Experts of a small language model.
Size: 14 layers, width 192.
Training: a variant of Muon for the experts, 397M tokens, 6060 steps.
Below are experts of layer 5 (counted from 0) of a mixture-of-experts language model. Rows are named router (the router's row for the expert), gate (a neuron's input weights, with its number), up (a neuron's input weights, with its number), down (a neuron's output weights, with its number) and show model dimensions 0-191. Each number is 128 + 24 x the weight over its row's rms, rounded and kept within 0 to 255. Numbers have three digits each.
Before each expert's rows: "raises" lists some tokens whose logits its average output raises strongly, later layers aside; "gets" lists some tokens that make up at least twice as much of what it gets as of all text. This comes from a sample of Wikipedia text that the model never trained on. Tokens count by the router's weight.

# expert 20
raises: ")===", "\")", ")\"", "})", "”", " respectively"
gets: " |", ".", ")", "|", ";", ":"
router:117103151161130133159152138136109119097088105096120122123090143127126085152111115137155110139128121145091107103132097116102098123121142161109128103142155143160086094153143154115070080115116128125145143098083157137193123109082154144145126131120138134154095137104143163133138128091130124127111137130134116135178115115104124154133143116095085138137131092127130116111180133119195139106114103154181151126110125107136150130110168113116125139139102113149174166120101138165138127138148150096121135147107152103152176145121123129110140108123140125046082167119140143149157093115091147120
gate3:100149150108092143089129149101069177114109112077091099122124171141124126139148117121141145139103117157156113127169116106110128133142143144166089125138108153148140106136119178149144127077117110147134165142133180095154107134121118104172132106154124122164152136146138143122157129123149125135135122146073115152097129135106139142156151141134125160156133107150102095138106114126151084134168095171107093136146107133171106065175081135134127124134135162091163119175142100117126145132188114133112117099150133113085101134122131092117106134156102150121139118145113127105147110105110167133
up3:150150131117134079132128116108128100147111197127137104146128149156077153142121160142114121102078101127110106109149113153134091135145145151133143119155178153144112100130123116116113108125131142105096098149146132118122120117143121143128128088090115137125142130156103118115134155145137130138151121133115171154130181135095095131134109115172135091173078140147132131142117128124118108159104135154125131113119126162119184145127131126147094166129146156127117153169070119096178134121130151111071134168130092144111167163102123125134128140148162148148188176188160137088116146107145146161
down3:158093123122144140155128105161103118128131095135131134157140135121131123131112110106128187130109126109121154094105137106106170200125110141115152158141132100115117141094124117123111137157141092110086143152142159103101071135145127128118181117113103126147092170137116097162114131190135156086108088162127148136158144124113110100137092102141181110146121166139125105119116161089148126092151166122164116122132080146144117131118157092110107106136095153118146087172139105156107174140162172144141096123121113121133131127111158106123128156162132134148111150130158119112147089104163160125
gate4:153093157120120139141143110167176125117113124094112104123145149088130130106123144139134096110136143157154114139148091107108116124129082172101122167134168137163098119120131100146110134143134155071161147115093132152138093132164164124122149146115158142120130120115118132150130148072108121102127133099094120135153138128118124115148116093112108087150143137117149129171142141124135120133146105184089170139151147077143106172108163083056105144147131128074107141123116108127138160102147142088148129141128138133135086178098133141158163111111139132145097126133110129116152085153122169082
up4:146095134076098148136135169109152114131162154097115149085131126147134134176164124157150125092070164128128125077136072113115147125128120099099134096173129103114145088159113083157148124103112111089147124123152095153152097143132111149139113128102138088154130139121142149189106115138107116111099105094103177128141098100129101095094131160130116120186089128124129156152115115174127175098125162102077157106136115107141105115084133127142130098147143122125156116126167145123155139122146108155112136128117113138129156133086130099131147133150125134144120107133157140127117172103116127144
down4:142138140112148114140137141125121112144122116099146140148079140132136197092164152133108118125101120109140146060114141121151201140114199116099182105149148148173126115131133131110106120134143139110143172149119118101138129141112091119102104145126119115135105119195133135109103129145129111138125160183120123156173139093110138096152132160117093108136099110084163151102114132150115149153141144089128102082138136165143144164098154108155103166145120131128093106106126142155089139125113132145131160081141138148107131123149118109164127134138127113148116173172133125127143097137128135084
gate5:178122123165100115158124133138165106094106100129153086107140136154143109173135102154126169123116096119125121124160119098152104118126150153104126162140125132079149095140140180139141112133140160124111190145132148110126119139097171129120152076144102128160155147131098131127141116069147145121126141125176104126122155159098138135111108137108119162172084122143099135151162111111133132127140151087151090127130110102136122175106115089154119163168163129090164138148128098115106126129138104109126155168114098124125102147166140110119126124138122164087081153099104072132127135123127164146
up5:160172198105120111155109119138105164122153119137124152147124109168135137118121169130149140100104134127138113131156100123070084166150116126111142135129141090117126143128142106128101107128068094162122130108132132072083148166160150131141113139151136128136135155133158124100132125153132128125150115138130124140069110157113153138120093085107129098122133079153136150129110156179131106137116127169154155099158100135126142157120151129143159091136127115116115130139113128147108118187157090131143100088161150110155097144140129102105116131091157150139087114126135111139208093128113104133
down5:109125118112141048086131129158134100140102111144122128147138138140115131126114120160108140117140141165089121130109152171157174107109179157128127124121164147150144140152107131113157111112137140128152144113150112148123134155124101085105129103095096181140125123099143124143168167119141135160111123118148148092111129135151121144153156142103146172130084151122144097122114141084111155106123105100088162094126125117135100075149096106138162147165124110123148099140097117092143166145102142138150188108106105101156103156144151117137117111166131065097138080128119105154118119127156148097

# expert 13
raises: " of", " |", " and", "."
gets: " of", " in", " the", " on", " to", " by"
router:137142104127106111137117140109110128130124118132111135169138111140148102128130123117142182167139143108136148063162070150102169125119098155102126126125169048154119127155140146135137132131130120111113141157065133169110146126093088117139114114154132122109116134142137116108178121111165145106128126116075101117096190131120144107125116139121127127080174108133120148177094150109180119118141095139153131122078137136154134089147123138130167125150126186097126137157124133133163122118144137102124114177143148112110126144154131079171163118078153139127133119122121118121152114147109146143
gate0:104116163119128177093148104128113122087135157157122195143128121172164133121101143112128137143140137128091138105096117148111138122097134155145105147138126130154140151118126155124130137133161117119106095182073133078096121108112130093151080119143166127140127137133115083131080144140111162136157157168148138120153115137139151114159124114170129103135120126127140107173112175115114174130149124115100166135127151158099141102133148142149141129157150127159123148117134190159102129120118105101105154124134113131118107116117156092115129100135176095139181139119125163085085068099146142154
up0:151109148135122096107124131150140117096164150081122139147144128138099153084153135138117146151131103126148121129181170153116146107124145157110155140145181095096113108113111117176150093118133150131124102152083132142099165150165109162138097122164097197108123099128128134116133131176126135150122173125135121111132148126122126138134164150111140120107141085142116184086167121117118124139104129104145181128184121138113129144126142096142142103172117126103086076086125157166143163143112136150124145158136140111088145132103132138168112086106119173145129100101117128157130105111146147115
down0:154117160147116165096099148139090146136112112102151164134136111127114088118075084157147097143133154121134112151130114143098150109117117115130150111127126097147111116150136127057147136116096137131122120107156119137141140149133125101126153124122155106152105088114126142101176124100088135107116107119146132161120109119099161151132139125131159122120093165105156106152170116143141145162135131143166147154176132095097139109146151157073140150164186156136144148108111137143096146113136123106125125177137125122058140145140152158163163147100177135141102164121068117117101110102138168136
gate1:081168107128146081159155162104100119151183083117117130099125152130140137114136130136085133096133112122147152119134172161100135158125116188096127148107140086140129085112139165117126153164157131109126152126141145160146132119114129152129116118135113139110078101132094117111162142141154116113122137135137105114093169144093101119128145150118119160142132053136117155156112127115164105095111133151126107116136130115182090131120130116160134133140144112139108148134113124117135152177147169158089100156118112146081106147122094086174136149131097106123139131128108130187168112169121158138
up1:094171163145124112122122119119135150071135104164140120117111119128180143146121199106126108137133111169119107098120128092144145147106129155118096127143082124104133124129117103114147104104120074147135114116116149155128129143090115130060140097145120117129107169128143135128088133130124136119133104132090115151105123163165145133134107151147107189133096103136166114155109138151132131153193112122146076137141118111148104160100134132143137167118135142117134101137110115096090126127148145164122119107088110080102115093103118135166122118104114144157176129124115053129166135116101108110
down1:137106149125170141074101155114175113139126153139168151064111096128127138103160106173095152133136109105133138126133157101115135140132116124101130150146133111134151168114121130106088134162102136123151145147087143127144165110122098102124108089116148123131120146148130095158156140146072089112108144141128109124123101105134155065105147093157126062109099141107152141105103142159126167100135131162111113117090157159133145104126166168116133148105121110122093134124129113145112095185126172159122132110139133152134163124101140102128131155118132117127157111113116103080115155104136155189
gate2:138122114143100141107112157138133117105140130134079158108145096132113113073090102120174182140125159123135120097127123159137136136117138123113095111124137096114138138117116121138148096156117125168135097102081104164128100099110089169119107141047095151108100136108144113109121099165129120098123067135102077114130076132146174130073138133092104141088132128196101103155126103153155111127138110127123126130145143102140110125139115130119126102135114142109126159122157142119142122133160140110091083153143153116091157090130109114158137114105133101131159131159130164143143105124127176141
up2:110111082171115116121136137142125125095113124105144104151088084205131152153163129134105129126161118102161130102159124157107123085101139107137149158125142109079135106156097128115140104106144126127138120143157135164115127183127121155089149108124128100140135118166117146141158133118100116166085138182116120121115138054143135117097070161118149159117107111141188116106139102115124158137116099133161129112143125109101122106126168104114106158113165080094123173134139105179120160133182098112115143122126127137126134147110107144116139157159096126148116115103111135111115124146115132129
down2:160139158102121106137160126131125109139119139120103103128108137111133151155143134108147148126151100147115145125132113079158092121101149177127156132156104132116098144130173126085172125138112139196147135107146123128079131146157109084168065135121131120083134155137169101111140164118112121118079070128167137124096141138148083128155147130150134103142140112154140143105082105138087137132126104116141135168174132115144144133101148125114134122154142111154179092085095108142161126168154113166136150103160097119134124147139163127137152109138128160146144171084119108130113169129129117121

# expert 14
raises: "=====", "Other", "[", "\"", "'.", "}"
gets: "\n", " |", ".", "-", ")", ":"
router:127151128097131170149145148107149100133105090082097124119145166160151097147149117134163117140135123107128128127136040148157105125114105173101119142125142141141109108115156097122120080133110116139091092076137114113174128117098129131112123092115122133111116122102128129102120139078129144148157167133134135095090120092129132122122122132150124148112122117093113089128113143099135109119129114121140125149137131160129138118134142136090175113120109176140162165159149134142142132097153161086116138122115146102176085075065100091137149117154126136070118103082105137120157108136131171126
gate0:103143121143109162159148124122122093149129124085145092158171127153156130124105147117150145157144087123106141158115118109111155162113119149158130160127087140110096161139137129093137133156160126164083133101099153158105130141116138108148199159148133115101147136085107124077123113111156149139151134149126119099110106122087132127074164100168158090143109155099135153109093104151115154112126134140116118147116104158105090143153136101126134135098157148094141168144153126140130121114147152135087092160142162122167092120107111131079160131157131118080110133137115080142121125096137155165
up0:121156098124141100139139098120107124113130129123110118142133096140086133110152120120130135150139127128129056122123150144148127165171099125129104167110128114126079091109121149148142149127127136121086159160128136137095091151123096160130132140109194138157118098140158105164132141118103092151133079129145155078139154122143140076118118061136076119122122166134119125153136118113162097130125116154161093162172107076122148111144129106119106119100139114108130132181141122079109081169163135132132095103148128130126137082125140113122104121123161136131159119125104103136082131141114085161
down0:110077114118118149114117160138146126131105097138126081152148130147122096142163110145130114135116120148095163108172137133127106107113113100121102115128171181144120106106144125150124116104111151141109158127119134088091112122192140113139128121117099161103130143100122139123194158110115108106165135138110107129124129082124115119156145194120167114119128143122114094144162118137142122112115110156185089167121166127118125120080096113097139098122107100130104140162113138147128094142126120157116117161128187139126077143136115082127154085158155179123128093114096101147102113113102096111
gate1:130156113093120132173094137155111139125165133116119141177121170166085132151110137123170148122090136145089123131134097125148142130131132098146152148121127139130173170170127115122099160135135102158128092109174100099146135133124146137074113132149143115085152093093108104119104189126171161118079104128147114098128110156124139127114158118161163150127121106095118083110122090104121118128120151172147128108099124154115156098102100141122139178121130126135146144112148122132134077088138103083098134145139130117082107181108150129117146137156128131103127099121163148093136124126115124082
up1:133129147130146162137082075101116141130102144144120101172144119147145103128142119127093113183127129107142180143112125161150129130121125135139125079129167114124121065138114142139147113141136119120078155122196159080115078117125096130127137138130152116101153118122152146134166175128151069097146110143091156144111118169135124111072138085149148130087125115120082132147145081139129091125140102150142098129163127139115118130123135136124163107135123122169151126100179126130111105121152129126140155101111141137156141157126108176077124127103105093163133152088158135138136125126111146144
down1:153142144150109113131145136123110159102143113121112119098146120086199081141122151129127152115127139126128143136108122166108104159091127121145124113139170163152173174096149149136116119121108123130160163109136179149105131157125161085135150073127115149107143091098117153130159066111119163147122096189151125133149120120125103150130133145159102105140110125152142161127114071106150186128160124136118117123155143086107104130131110149122161143137089131139090140157137188176121125156129116120132130131112161128113146115136155157137110095109095136157147152128165096149103157129126121092
gate2:114164125092129152072163128106113105116142126121156095105144151101145117138141107128120127190171131114136128128114118126146104143154095116114128121127112157116155106125149092068149141105143166117066150116125123113154116111128157170145148106125137178118096115078057108126107153089115164094151119128111093106119129089149132127131127121139122132139139122131136146146084169128114155132124145099150108117095163132130084124172151176106125135133111150104126158172110123097119113119134152099109156087149125112131116146110159073162145129084139120126107141103097106140172134139127180145
up2:128170114136146120079146125116136111113118134153147134090161127128125093158158115134128118159158120148097108123138103140133135150132159109092142098133116085134097090130136101123116130118095152130113176090077137143152132102144089116149149102145139143075079118154125121111141094172118137149094137170126128176136123155117174089146125170158136130151116095101120075144103102151117111119130131090128173134077083133166097091149147162112115087132111133133105157153109152099143148131129121084098132112113183127159145117150117123092093136133109105114186140120155117101139120130124132131
down2:187089128066143147171133147127093151101157138180162120121087150133125126073100131124154102116130174122167163124137126164148152102139143111151182088116111131127098136137156106128144170147173116171124132176162101143099153116164134129174099151130151126127166121116118127118153117138140149187095139158146133117170153143125113126141115127151097139140101123137127077172147092112148100138109126152130121112161135080151117096143124122167158085106121153137099092128145119146155112119142154138132109100109118105111110143158132126123138118122156135150117116106115094122103133163148129127